Experts of a small language model: 128 SwiGLU neurons an expert, a shared expert of 256 neurons.
Below are experts of layer 6 (counted from 0) of a mixture-of-experts language model. Rows are named router (the router's row for the expert), gate (a neuron's input weights, with its number), up (a neuron's input weights, with its number), down (a neuron's output weights, with its number) and show model dimensions 0-63. Each number is 128 + 32 x the weight over its row's rms, rounded and kept within 0 to 255.
Before each expert's rows: a language model's description of what the expert responds to. This comes from a sample of Wikipedia text that the model never trained on.

# expert 40
What it handles: Single consonant pieces like v, g, ov, av inside foreign place and personal names, as in Alexandro-v-na, Szent-g-otthárd, Reykj-av-ík.
router [204 100  57  68 119 195 125 108 111 144 119 167  92  82 124 141 121 168 126 140 119 143 108 172 154 168 116 139  94 118 152 162  92 147 104 110 172 109 183 122 150 118 189 133 131 131 192 145 154 153 160 134 109 101 134 157 164 124 127  97 126 129 109 119]
gate0 [161 180 114 135  74 156 112 102 128  89 113 122 132 122 101 131 137 155 154 163 139  85 131 141 135 129 141 172 114 146 161 190 157  86 131 183 152 182 138 203 128 176 122 153 171 144 139 146 195 132 138 139 188 129 129  64 142 161 124 158  82 173 157 126]
up0 [ 55 113 155 113  86 170  61 111 140 122  76 129 135 139 167 106 151  78 180 210 117  76 124 128 105 121 142 101 125  85 149 103 108  75  99 169 159 148 101 217 102  55 144  48 159 158 101 193 118 162 165 165 140 176  32 128 155  53 164 107  95 118 163  99]
down0 [138 150 104 174 133 138 127 150 110 133 114 175  87  59 128 201 125 120 139 180 151  48 132  89 134 174 119 137 128 160 165 109 128  81  87  95 160 150  59 109 146 149 128  61 141  98 129 163  93 131 131  86 143 124 143 145 185 108 106 117 100 155 142  82]
gate1 [ 91 129 190 105 142 113 114  98 196 105  78 156  73 104  79 167  91 126 177  93 101 165 160 158  77  93 122 116 131 214 222 177  68 168 140 156 134 118 108 105 100 113 173 120 148  87 162 158 135 139 118  54 115 102 167 109 113  83  87 160 147 111 176 130]
up1 [118  63 158  98 101 126 178 103  93 103 130 130 118 143  75 118  41 116 119 114 133 137 133 131 126 122 152 145  83  44 143 134  90 106 169 155 105 169  82 141 152 124  99 115 127 149  84 133 110 131 160 125 174 113 189 122 106 140 118 161 148  63 134  85]
down1 [118 115 126 121 127 140  79 101  93 180  93 106  95 147 111 164 105 110 119 152 126 119  97 112 124  60 110 133 158 111 163 112 100 131  75 141  64 110 109 114 111 134 136 149 105 127 182 112 125 129 134 149 113 191 143 150 135 117 130 166 170 138 110 134]
gate2 [ 67 153 154 118 103 170 106 128 160 102  84 161 148 120  93 134 113 103 119 170 116 100 106 123  67 110 100  97 129 181 181 143  86 118 127 141 123 116 178 191 106  83 168 129 147  94 206 111 149 154 130 135 135 150 137 179 122  70 145 113 143 158 123  94]
up2 [ 94 131 152  82 190  54 177 149  95 134 165  89 137 149 157 101  61 151 169 145  89 105  90  86  89 194  69 130 103  96 106 144 114 169 127 125 146 155 105 143  76 148 125 125 153  93 215 168 119 154 117 114 154 179  98 149 136  93  76  92  67  57 101 161]
down2 [121  95 114 110 176 109 126 112 100 106  83 185 110 156  86 128 106  74 158 136  95 123  99 141 108 157 142  71 110 125 114  79  98  71 125 122 147 104 131 106 140  60 101  79  98 163  50  90 148 101 126 160 135 153 143 192 146 149 159 135 142 104  99  92]
gate3 [120 158  76  38 149 163 105 140 128 172 110 145 148  71 111 105 140 142 138 114 106 171 122 134 146 102  80 122 141 141 151 107 105  74  67 226 163 138 150 142 155 133 135 164 121  94 194 128 131 114 150 106 116 132 129 134 144 136 115 148 132 126 139 155]
up3 [145 124  99 134 133 183  64 149 131 124 105 140 145 112  85  98 158 105 102  78 124 134 163 152 171  68 137 150 127 149 200  85  94 115 165 105 108 124 155  74  94 172 128 125 132 122  62 116  68 109 159 109 140 136 115 166 111  69 196 157 144  89 163 139]
down3 [172  84  61 112 147 169 107  58 109 154 101 135 129 112  87 117 151 129 121 139 124 147  73 131  94 156 113 115  97 195 177 158 152 137  72  86 133 180  85 150  87 117 111 123  82 163 134 126 122  67 110 126 136 133  99  96  53 141 126 114  97 135 185  84]
gate4 [172 134 133  93 156 136  97 159 136 162 135 193 120 129 126 158 147 149 178 100  93 143  74 119 115 123  83 109  92 131 168 121 125  95  84 197 147 126 134 162 141 118 133 141 121 101 209 149 170 152 117 178 106 171 115 106 121 128 140 111 123  78 100  87]
up4 [102 122 103 114 106 129 153 144 119 150 126 138  73  92 166 102  65 146 119 119 114 155 117  81  98 156 158 103 107 133 134 174 183  80 132 131 158  93 159 141 113  81  74 146 107 196 187 120  96 137 109 106  97  63 109  75 131 102 108 109  71 153 107 188]
down4 [108 109 160 154 139  38 121 113  92 133 190 108  96 181 106 109 142 174 190  92  63 162 110 105 147 143 139 105 183 166  86 132 143 117 133 138 156 106  95 104 102 100 126 151 136 112 113 169 159 173 132 104  87  73 124 140 155 118 160 135  87  71 108 127]
gate5 [188  79 134  96 129 153  89 156 156  46 152 132 151 183 127 133 106 145 135 175 118 156 106 200 147 111 100 123 109 219 164 111  92 154 167 129 110 121 109 132 130 142  97 101  89 119 143  99 136 191 144  87  54  91  95 159 175  86 133 159  71 132  99 150]
up5 [ 37 201 161 119 112 157 131 169 126 208 172 116 103 207  49  98 111 178 128 140 119  54 152 173 129 117 154 161 100  92  92 158 128  70  83 110 162 127 172 148 107 136 134 184  92  92 134 148 134  94 132 118 167 156  81 150 128 147  49 167 137 158  93 153]
down5 [ 97 137 133 124  50 169 104 100 121 162 124 144 176  70 128  93  42 171 143 159 110  92 183 125  88 136 106 130  76  99 138 112 141 116  85 105 114 158 138 121 174 162 138 131 160  98 110  94 192 117 120 118 106 147 142 155 150 152 106 212 180 171 156 134]
gate6 [105 149 124 146  91  99 141 120 207 141  75  90 154 138 156  69  88 156 180 141 137 181 122  96 143 148 155 174 139 116 145 140 124  84 113 149 113  95 114 146 154  59 129 187 145 100 146 142 180 129 142  93 127 182 118 118  89 138 161 160 112 122 123 129]
up6 [ 62  99 140 113  57 128 113 131 120 151 151 139 137 136 138  84 152  94 143 116  99 114 131 106  90 124 123 107  83 128 119 100 134  56 163 103 175 115  72 169 140 155 176  83 129 124  81 131 135 133 163 152 103 192 120 140 123 119 185  67 143 163 110  73]
down6 [ 94  79 141 131 210 140 139 158 169  52 156 120 130 148 132 129 137 113  95  91 142 163 132 148  89 126 108 108 115 203 159  92 130 101  78 113 119 173  86 153  99 143 117 108 162 134 148  93 146 166 135  90 177 135 139 103 134 138 106 160 133 176  73 118]
gate7 [108 122 101 110 137 173 144 122 142 165 140 136 112 165 161 151 105  88 166 118 164 120 128 177 143 144 122  56 122 185 151  68 113 102  66 139 115 124 103 169 135  72 101 111 132 114 116 102 159 151 133  94 154 153 159 149  75 152 114 115  71 162 114  85]
up7 [109 130 185 142 116 164 121  95 126 157 136 153 203 173 152 145 179 168 167 142 122  85 168 144 107 122 201  96 153 174 152 125 144 109 123 141 156 113 130 113 111 123  93  87 127  99  84 173 165 113 179 120 204 140  90 117 182 158 135 148 119 123 126 161]
down7 [146 105  64 108  98  89 103 118 181 150  73 161 115 220 154  96  96 135 119  88 140 185 117 128  77  90 152 183 150 114 163 130 155 103  75 128  69 115 127 191  97 124 127 110 125  96 110 102 132 175  91 146 132 103 160 181 106 204 117 101  75 106  87 146]
gate8 [122 144 152  92 132 123 117  66 113 175 164 138 105  76 164 149 120 128 109 158 112 158 156 190 109 117  95 139 138 130 186 145 134 121  76 132 178 135 104 139 114  94 198  98 140 116 146 172  88 140 156 109 137 125  74 172 107 129  87 123 128 146 195 114]
up8 [109 150 111 116 154 123 152 138 129 152 114 125  79 103 114 121 130 163 140 121 149 132 144 199 123 137 131 124 132 106 183 118 162 154 150 117 177 124  90  97 106 131 160 164  80 101  91 167  83  34 150 166 160 136 107 128 123 165 187 102 163 120 120  71]
down8 [160 139 163 147 152 150 195 177 138 115  72 133 140 118 125 110 126 102 100 157  84 157 142 162 193 149 120 117 131 122 126 157 138 119 160 182 162 153 160 160 119 163 126  79 119  77 135 129 164 159  71  84 210 106 157 151  99 136 221 153 133 138 137  62]
gate9 [153 120 114 183 145  69 113 112 104  92 188 121 125 113 143 166  95 173  85 150 111  67 127 139 112 125  94  89 105 148 119 187  83 138  86 120  98 141 117  90 209 146 135 132 181 115 132 158 115 126 102 124 132 118  83 161  59  69  87 141 100 136 132 155]
up9 [167 137 161 171 118 113 109 151 160 174 100 165 146  74 135 140 145  50 107 117 142 157 155 139 179 167 135 176 123 190 183 158 110 112 107  87  69 139 188 126 123 157 118 165 181  87 153 155  95 180 142 137 193  91  59  92 151 121 187 159 102 136 104 172]
down9 [140 139  85 104  71 175 207  88 145 111  40 137 144 128 110  77 112 143 142 121 112 148 125 131 153  77  93  71 145 122 145 166 139 152 121 162 158 140 129 145 210 123 122 195  87 105 186 154 105 154  95 152 120 138 154 154 119  89  82 154 151 172 152 164]
gate10 [148  87 168  98 136 121 181 167 109 178 181 174 163 128 156 205 162 141  67 153 112 140 186 177 141 186  31 136 129 207  89 117 113 133 117 154 135 141  86 168 161  95 187 147 190  94 117 117 133  81  87 111 142 135  95 128  77 162 107 136  93 101 106 122]
up10 [138 119 149  98  93 172 131 183 144 111 163 138 109 137 139 132 152 142 147 117 126 124  95 164 182 180  79 144  79 114 138  94 116 115 132  70  93  79 182  58 209 139 109 148 126 148 165 165 170 128 158 149 138  97 116 161 123 134 135 115  93 168  97 190]
down10 [136 137 182 143 154 153 141 125 110  63 142 147  76 110 154 138 177 141 192 138 107 143 115 171 143 125 133 121 103 168 203 126 134  71  65 148 124 147 126  83 132  83 171 147 116 132 124  73 100 154 137 150 105 192  79  95 153 175 104  85 134 112 154 103]

# expert 37
What it handles: Middle syllables of personal names right after a capital initial piece, e.g. C-ast-elnau, G-ild-emeister, D-un-can, L-ath-am.
router [103 120 160 139 129 139 139  82 135 161 118 144 142 104  93 109 173 177  92  95 155 142 138 102  94  94 138 135 128 175  87 156 113 124 162 135 133 169 128 104 181 135  54 154 180  95 162 128 165 128 160 121  49  71  86 114 155 177 127  98 113  79 104 180]
gate0 [105 104 178 174 152 124 155 168 159 109 164 170 130 151  92 110  89 185 121 144 161 156  93 128 115 134 106 127 119 120 129 117 155  74  91 109 134 162 131 179 136  84  68 145 133 110 110 108  99 133 144 158 100 151  76 101 103 107 178 200 114  88  88 135]
up0 [ 90 107 114  28 103 118 156 172 143 104 155 149 128  88  98  96 117 154 128 175 149 144 164 153 115 154 105 104 171 123 131  67 115 120 198 151 134 116 113 127  77  63 132 101 157 180 119 138 116 133 155  78 110 116 151 108 125  75 214 182 164 123 178 102]
down0 [175 170 115 138 146  97 177 125 167 140 132 147 177 122 109 148 162 145 102 110 117 153 143 146 138 109 124 134 104 214 154 140 181  69 180 141  89 175 165 111 162 162 118 125 118  78 145 172  88  88 145 112 156 142 136 138 139 172 104 112 156 119 137 121]
gate1 [167 169 168  83 147 137 127 192 192 110 163 141 161 199  72 120 142 161 165  97 112  67 148 123 105 132 148 105 150 148 198 108 161 116 147 190 129 176 182 121 140 151 132 139  71 108 121 104 203 153 149 130 140 165 119 131 140 145 131 142  75 158 110 127]
up1 [151 119  99 127 213  91 149 153 157 123  78 166 187 207 135 170 156 100 139 135 112 115  90 141 141 175 133 122 105 103 166 168  95 103 201 102 112 141 101 120 147 147 175 176 165 104 103 149 123 158 196  64 161 116  93 131 169  74  81 132  80 139 112 131]
down1 [133 149 138 112 219  86 105 156 146 204 113 117 124 119 140  63 120 115 104 111 177 102 116  63  97 187 116 156 118 102 111 132 138 140  85 100 153  91 159 126 137 133 170 138 177 153 144 150 114  94 156 115  60 108  62  60 123 152 118 121 182 151  58 114]
gate2 [127 128 154  79 161 142 172 142 133 120 146 155 205 116 120 130 111 104  84  61 103 130 126 168 130 168 134 152 113 174 208 126  98 115 149 123 140 121 139 122  95  75 103 133 130 127 185  77 128  87  95 100 147  87 139 147 121 133 165 155 114  91 157  75]
up2 [ 95 187 136  92  68 149 180  95 114  87 137 122 161 137 107 143 150 111 166 130 110 129  51 116 158 139 126 104 105 106 135 156 106 129 156 109 139 154  99 173  63 157 173  78 134 178 127 158 103 114 142 120 145 119 119 109 126 149 156  95 110 138 105 141]
down2 [124  92 179  92 121 107 146 101 140 158 124 186 114 171 112 115 193 133 165 145 191 142 108 163 102 148 189 135 127 106 153  94 144 112 107 144  45  96 139 156 180 117 178 110 133  77 130 120 120  80  78 182 114 143  72 147 112 129 134 155  87 145 144 136]
gate3 [116 137 121 148 113 126 160 107 147 155  84 134 160 193 144 101  72 181 134 140 153 142 146 185 101 115 138 103 202 179 153 136 115  98 179 109 107 167  84  99  81 179  87  80 186 151 115 104  94 134 158  47  87 122  95  91  57 154  78 102 156 143 138 214]
up3 [120 182 102 109  86 144 105 137 143 110  84 130 144 115 117 167 113  97 109  98 142 120 130 116 101  63 123 135  71 178 107 160 137 151  95 108 124 125 123 132 126 143 143 120 112 179 103  81 162 137 127 136 118 104 156 136 161 131 134 136 100  95 151 166]
down3 [121 144 155  44  74  89 128 181 118 119 182 182 121 159 138 145 165 107 148 135 146  66 114 119 162  88  99  71 148 129 129 112  83 116 120 146 137 147 110 164 116 147 123 121 159 123 197  57 134  65 159  69 131 134 120 116 162 108 140 172  77 162  56 152]
gate4 [115  81 120  89 166 106 155 231 152 126 135 154 108 150 100  58 122 115 140 131 148 103 200 172 100 138 192 116 148 120  90 123 129 160 165 132 101 162 182  75 160 143 142 102 155 118 103 153 161 129 165  66 131 158 102  99  80 179 125 146 154 142  93  69]
up4 [126  81  70 103  63 143 134  85 126  95 134 165 130 145 126  98 105 123 101 141 117 155 152 105 134 119  91 107 109 152  97 124 108 134  94 209 168 185 118  97 165 114  92  99  71 107 141  85 150 166  94 104 161 135  91  69 161 135 117 109 117 138 111 123]
down4 [149 150  63  79 126 114 159  90  89 137 105 127 121 164  81 129 114  69  92 103 124 120 155 182 150 178  69 168 146 147 150 174 132  85 132 156 123 102 126 128  89 121  80  89 115 145 112 199 136 102 115 101  96 173  86 170  63 147  91 110  87  89 142  89]
gate5 [105 156 162 147  98 170 148 137 124 109 104 150 111  91 166 141 121 128 145 136 161 117  94  75 102  78 107 127 100 165  80 162  92  98  85 172  65 118 131 120 123 139  76 148 118 123  96 110 103 189 115 103 111 119 128 166 129 196 159 115 109 113 159 136]
up5 [129 149 171 168 120  70 114 116 118 107 159 113 108 139 143 186  56 114 118 126 139 102 128 161  82 145 136 139 142 176  97  91  58 108 136  53 135 115 152 195 176 139 109  98  87 153 136 123 110  97 114 188  78 149 137 155 179  99 206  87 146 116  85 100]
down5 [134 173 102 143 130 143 104 140 111 159 126 126  71 117  95 104 175 165  83 123 114 103 128 195  78 141  63 155 116 138 110 119 137 153  96 139 145  75 110 186 139 175 128 100 167 179 129 134 169  77 123 104  76 147 113 121 113 129 128 178 131 133 183 106]
gate6 [117 178 147 106 115 145 124  68  88  88 130 144 110  87 149 125 108 155 127  80 124  94 102 101 111  86 121 163 184 130 107 185 151 138 144  74 124 119 121  96  56 111  77  86 180 168 113 109 144 149 146 160 107 167 103 129  70 117  70 156 111  90 144 152]
up6 [103 107 114 136 107 189  84 127  89 152 138 129 172  84 202 130 123 128 100 107 203 134 157  82 104  92 194 136 162 136 185  87  90 135  59  89  99 127 133  67 153 171 165 139 133 142  90  64 147 136 158  94 129 145 135 131 111  98 117  96 114 152 161 129]
down6 [140  87 153  79 126 140 120 152 206  86 102 127 119  98 111  88 125 120 101 152 125 129 170 143 186 178  56 123 118 182 176 162 168 149  61 135 141 124 152 125 138 106 120 184 175  55 135 124  91 160 110 100 149  91 128 141 132 158 170 145 127 205 117 123]
gate7 [148 179 143 117 110 114  97 153 147 194  94 130 118  88 137  89 193  94 123 138 108 100 184 102 152 106  79 149 126 177 129 142 152 106 134 136 133 125 128 196 205 124 132 126 166 169 146 115 128 144 128  99 174  94 124  89 106 129  99 126 135  75 140 123]
up7 [ 55 179 130 150  62 106 142 129 157 140 136 179 103  49 104 166 110 165 102 119  92 136 127  77 114 174 132 104 107 112 185  95 127 128 120 161 102  55 150 120 154 164 105 157  92 125  90  40 165 109 125  90 120 141 203 106 113 172 124 134 165 106 129 110]
down7 [114 131 138 123  91 135 141 128 101 126 124 162 150 139  76 120  71 144 135 114 136 122  64  67 120 176  85 118 132 138 116 128 110 110  76 168 149 142  16 158 111 138 107 109  80  97  67  86  95  98 145 176 176 127 121 155  87 125 103 113  95 111 113 104]
gate8 [152  83  99 151 145  93 185 183 143 130 140 123 114 161 158 185 128 176 111 141 148 147 156 142  93 133 106  83 150 158 143 163  84 133 120 127 142 184 126 168 144 110 128 171 135 187 132 101 102 174 171  64 121 126  93  98 132 126 230 100  70 139 140 115]
up8 [189 121 153 142 192 165 186 153 122 129 148 158 132 142 127 119 130  70 135 154 102 127 123 118 144 148 141  89 141 149 149 124 127  98 115 146 106 110 164  94 105  70 128 139 168 206 110 182  86 126 107  86 130 150  48  84 110 159  81  95 100 157 107 174]
down8 [108 123 123 135 120 149 148 120  61 138 122 116 104 127 153  91  90 166 125 143 100 157 133 157 152 214 114  89 158 137  79 129 116 171 110 104 154  87 110 115 120  81 118  61  96  81 133 189 111 172 149  64 159 101 113  84 139 190 111 120 121 130 105 153]
gate9 [198  88 140 181 139 110 149 121 172  44  98  86 130  80 167 136 122 144  61 105 160 146 150 159 168 142 147 135 130 165 147 135 116 181 147 132 121 148 208  82 194 123  59 115 173  71 111 140 131 142  65 110 135 113  94  86 114  86 102 120 129 139 160 170]
up9 [118 120 153 156 129 126 105 207 119 133 141  76  64  46  81 177 120 167 123 126 121 118 109 214 163 124 135  82 163 174 112 102 123 100 131 134 159 118 173 126 142 126 198 134 126 128 139 135 112  81 137 157  94 148 158 170 108 131 131 157 122 189 153  97]
down9 [133 112 200 134  95 125  84 117 118 105 149 205 170 208 115 192 186 118 101 149 185  98 120 163  74 130 110  67 114 133 154 142 111  85 103 160 104 169 171 146 158 115 159 165  87 124 149 140 111 138 165 137 110 178 125 154 120  99 106 103  67 185 132 134]
gate10 [127  64 122 148 137 166 123 142 132 137  94 146 147 118  67 108 155 111 157 117 151 134 106 150  90 196 114 115 135 138 135 134 221 125 121 165 151  91 107 142 105 111 159 157 181  52 142 100 145 130 147  98  58 107 115  99  91 119 122 152  86 163 161 129]
up10 [ 87 121 134  93  96 139  89 111 191 142 153 134 136 108 191 105 134 191 118 146  81 183 134  99 163 133 126 121  63 106 151  90 158 153 144 123 148 106  77 198 111 157  86 125 173 138 148 152 148 124 128 141  53 101 149 129 109 149  98 179  88  86 131  94]
down10 [160 172 110 110  62 146 131  60 112 135 115 108 171 106 123 105 122 119 122  38 163 147 139  95 104 155 141 133 115 123 127 224  61 161 176 116 177 111 103  90  69 162  80 139 107 178 159 120 156 157 106 134 130 103 127 173  42  82 122 154 171 103 121 108]

# expert 25
What it handles: Digits and spelled-out counts in sports statistics sentences and other figures, e.g. 2.47 ERA, five assists, seven fumble recoveries, doubles.
router [151 117 134 170 143  98 135  90 126  74 126 165 130 165 124 137 189 149  97 112  78 106 125  96  60 144 112  69 164 139 151 103 118 121 145 122 158 137 171 123  98 163 165 110 144 144 163  92  84 156  97 191 159 143 118 210 201 121 114  98 117 103 115 107]
gate0 [114  99  97 157 175 100 100 146 133 166  61 109  70 114 182  47 163  97  97 161  60 109 193 140 110  88  93 116 150 172 146 107 122 148 181 120 160  98 143 112 117 128 109 105 167 117 146 135 153 176 112 193  63 100 151 140 168  76 107 145 110 134 154 113]
up0 [157 153 156 195  94 136 120 153 139 162 140  84 165 108 161 115 125  99 141 128 119  75 147 147  94 222 153 114  36 133 138 149 132 137 106  96 118 120 126  96 200 167 119  87 134 132  37 171 141 144 110 114 112 149 174 179  91 217 116 183 128 146 141 136]
down0 [164  93 128  44 119 163 112 185 183 136  97  95 112 137 120 105 173 154 108  99 118  47 186 122 139 133 154 127  74 143 148 137 103 109 134  90 128 156 145 135 190 186 125 114 134 167 120 187 147 115 160  94 131 154 145 161 163 130  74 174 121 105 124  84]
gate1 [174  65 164 200 174 132 129 167 121 103  94 146  95  95  48 128 152 157 164 155 185 170 175 109 165 161 126 100 101 170 159 131 117 100 123 155 152 119 135  82 132 125 141  95 134  84 135  68 155 125 129 130 169 105 117 114 163 111  94 171 134 132 116 111]
up1 [178 191 154 132 111 130 108 179 180  94 132 140 135  80 116  89 102 180 122 108 115 106 158 158  88 122  82  79 140 127 160 180 111 132  94 203 104 160  95 149 134 159  72 125 119 105 107 117 166 127 115 115 114 108 118 123 151 155 120 103  93 146  86 165]
down1 [ 84 169 105  67 152 153  99 158 145 163 105 151 147 139  76  93 147 209  92 123 129 129 125 138 125 163  94 145  45 160 167  60 120 115 113 107 136  96 131 130  81 174 129 143  77 171 139 104  26 120 128 115 126 117 100 103 104 125  98  60 126 117  98 144]
gate2 [164 178  84 106 113 160 106 104  90 161 123  82  94 115 112 137 122 133 100 150 132 123  98  58  80  54 108 142 187 185 133 136 124 122  90  86 137 181 177 148 126 123  97 153 122 129 126 123  91 146 172  92 103 111  86 109 113 104 120 123 152 145 154 135]
up2 [105 167 131 206 187 152 102 129 181 153 167 130 100 130  97 122 142 179 137 147 120  61  53 129 142 150 159 149 122  80 214 107 130 154  97 113  92 111  77 127  89 145 158  75 174 158 155 120  45 153 126 131 102 136 138 164 101 163 144 151 133 151 137  94]
down2 [ 62 227 137 173 207 115 170  96 145 136 149 125 126 129 137 149 131 125  73 116 169 153 164 137 175 176 134 159  87 125  72  75  86 123 139 149 162 147 115 147 125 156  59 176 113 136 150 140 120 114  82 158 102 153 118 102 155 166 123  79 167 160 133 197]
gate3 [ 89 136 142 112 142 142 147  94  98  87 141 104 116 147 117  72 117  88 150 152 158  52 203  85 125  74 177  76  98 128 126 134 145 125 124 135 123 189 155 149 116 132  97  86 111  76 116  91  97 119 179  96 113 134 125 123 122  90  78 130 160 100 131 134]
up3 [143  74 184 131 124  79  58 111 110 130  95 109 127 151 128 100 139 168 114 166 121 110 127 165 124 104 156 110 128 145 108 105 108 171 123 139 109 154 119  78 124 128 100 109  91 166 140 124 126 170  98 153  50 193 123 134 163 108 141 120 160 133  90  96]
down3 [153 118 142 168 155 150 132 122 129 114  97 127 134 106  39 137 130 134 124 132 131  72 120 102 124 118 165 152 165  75 176 144 116 109 124 169 152 175  92 123 147  92 177  66 149 159 165  82 180 145 186 148 144 113 165 143 171  79 147 126  96  71 121 185]
gate4 [199  92 172  91 130 118 102  95 143 148  84 118 185 155  83 160  93  71 140 125  50 202 160 107 135 162 120  88 116 135 117 164  80 138 103 133  91 174 122 112  88 165 132 166 131 136 118 118 128 139 168 161 163 172 117 121 118  97  88 154 139 122 100 114]
up4 [107 105 100  98 121 129 119 133 114 202 150 104 164 132 147 131 120 194 191 115 109  95  85 117 172 107 116 157 133 108 106  67 166 139 112  73 125  95 137 128 128 142 120 139 116 171 128 122 127 132  98 153 140 158 164 110  98 186 172 100 201 137 148 106]
down4 [ 43 158 161 117 138 138 150 118 143 125 114  94  83 143 124 113  98 144 141  15 135 147 172 153 132  68  79 113 108 194  96 121  95 127 126 126 124 138 152 146 103 136  98 140 178 112 139 133 165 120 186 137 131 108 115  79 134 143 166  97 138 131 123 105]
gate5 [162 112  65  76 135 122 106 106 141 107  67 196 131 136 159 103  97 160 138 169  73 150 171 153  89 112 116  67 122 189 119 137 127  88 135  62 131  97  89  69  95 152 123 144 155 200 155 111 160 183  65 169 142 184 155 157  80  76 141 102 126 109 117 119]
up5 [182 158 202 123 145 124 128 143  94  83 101 114 171  77 125 126  42 110 142 139  84 107 139 148 177 151 112 121 146 153 106 113 179 129 159 129 129 121  95 117  86  69 121  92 108  58 165 124 140 128 105 145 143 190 142  76 155 105  46 122 138  88 128  95]
down5 [124 148 179 144  73 119 165  89  96 152 105 105 158 136 135 139  99 192 145 130 162 119 132 124 149 111 182 166 154 136 126 140 102 113 123 129 106 103 140 143 124 125  86 112 145 172  47 167 163  70 147 106 102 161 114 145 174 146 146 168  96 118 145 159]
gate6 [192 114 106 157 111 155 140 130  90 119  71  97  75 113 143 144  99 120 171  53 122 185 124  96 126 142 111 121 152 163 138  98 132 111 145 153 116 123 160 127  69 122 155  85 149 135 175 116 102  82  76 144 128 130  86 105 126 148 126 159 105 106 163 118]
up6 [180 105 125 150  50 137 155  55 132 143  89  92 149 117 141 148 140  83  54 143 121 123 105 106 131 142 104 157 124 114 183  96 137  37 184 166  91 109 174 131 199 121 183  95  98 152 122  49 104 105 128 138 108  85 139 138 129 131 124 103 161 111 172 148]
down6 [ 99  77 114 122 158 149 124 100 125 134 122  86 110 140 152 135  92 118  71 122 157 130 127  86  71 131 100 132 135 165 125 219 164  52  84 126 132  93  81 124 150 150 118 173 123 132  95  94 176 144  92 146 131 147 144 137 135 112 122 117 135 172 149 151]
gate7 [149 158 177  86 113 121 104  77 163 134 152  81 130 105 106 105 148 138 129 184 130  98 145  61 165 106 121 129 168 186  90 120 103 128 156 150 138 104 139 176  89 183 194  89 156 115  69  89  88 143 111 128 111 133 137  86 102 147  78 140 116 117 168 128]
up7 [127 134 141 146 130 123 164 144 145 130  76 116  27 112 121 137 118 100 141 173 122 158 139 120 149 121 158 187 145 119 137  71 132 166 121 141 122 184 138 157 150 104 113 122  92 173 128 142  94 137 145  97  84  67 116 159  79 167 139 143 113 131 194 127]
down7 [ 89 151 157 148 115 123 116 164 124 110  82 120 190 133 167 146  83 188 151 133 159 135 145 162 173 113  92 187 169 164 127 144 141 134  74 146 104 116 121 141 185 114 124 164 127 137 105  83 165 124 126 147 119 127 137 145 118  86 140  98  82 130  95 125]
gate8 [132 140 125  96 136 202  98 125 117  83 162 138  60 135 158 130  88 156 127 146 137 141 112  97 173  77 106 138 175 167 176  59 155 119 101  87 111 106 143  95  91 176 153  81  85 119 141 154 131 136 133 150 168  63 160 186 127 159 179 161 150 136 183 159]
up8 [122 132 125  96 194 157  88 146  78 113 158 154 174  67  98 163 178  74 108  91 200 119 126 126 142 144 159 116 129 128 113 185 117 150 117 138 101  79  52 109 126 142  99  67 149 131 171 146  51 165 143 125 128 149 131 110 162 131 142 129 175  84 102 158]
down8 [ 73 120  91 134 152 146 143 125 131 119 181  99 154 143 148 179 106 126 164  83 196 164 214  67  71 128 105 129  51 119  81 154 115 112 165 128 195 108 119 132 186 110 150 172 144 153 138 142 153 138 107 121 144  76 143 185 144 118  60 100 173 130 159 129]
gate9 [130 141  65 135 122 117  89 158  70 120 136 117  78 140 117 146 126 139 187 138 112 120 117  87  88 164 192 176 152 163 180  59 153  77 112 124 133 168 118 135 149 128 161 131 135  91 139 167 184 118  85 160 138 119 174 118 149 149 152 177  99 147 106 136]
up9 [139 195 128 132  91 105 126 129  80 170  99 204 141 102 192 172 129 134 188 133 104 153 113 123  89  60  61 161 124 157 139 147 105 173 133 104 188 116  99 123 130 162 139 113  86  97 105  90  91 127 134 106 149 159 126 118 111 179 149 121 139 179 172 181]
down9 [ 93 123 135 144 126 116 163 156  72 156 116 164 110  92 119  90 133 143 103 137 130 164 110 163 128  90  87 118 137 146 165 157 106 148 126 156  95 229 139 106 207 124 107 161 158 107 179 140  94 199 138 135 150 114  89 107  61 159 120 109 124 214 113 132]
gate10 [135 141  96 111 156 136 102  84 158  63 115 151 165 106 146 102 146 174 157 101 127 157 158 120 137 128  96 150  70 145 146 114 138  60 170 141 141 129 115  66 141 115 117 128 177 164 207 168 108  79 139 106 123 124 106  99  73 142 111 119  48  95 111 202]
up10 [113 175 141 132 113 171 113 117  86 147 178 123  97 168  67 167 167 159 104 134 173 109 112  93  95 133 105 142 134 111  95 139  94  99 147 116 103 152 107 130 156 132 135  50 204 122  78 118 116 160 144  92 132 227  94  87 155 152 155 180 110 202 169 130]
down10 [126 154  82 118 136 132 155 109 166 121  95 141 118 187  75 135 176 142 136 146 176  94  78 136 134 126 147 127 125 136  98 111  96 136  70 179 137 121  82 115 147 126 119  82 152  81  89 168 131 156 176 120 144 145 166 194 137 189 127 153 188 149 169 103]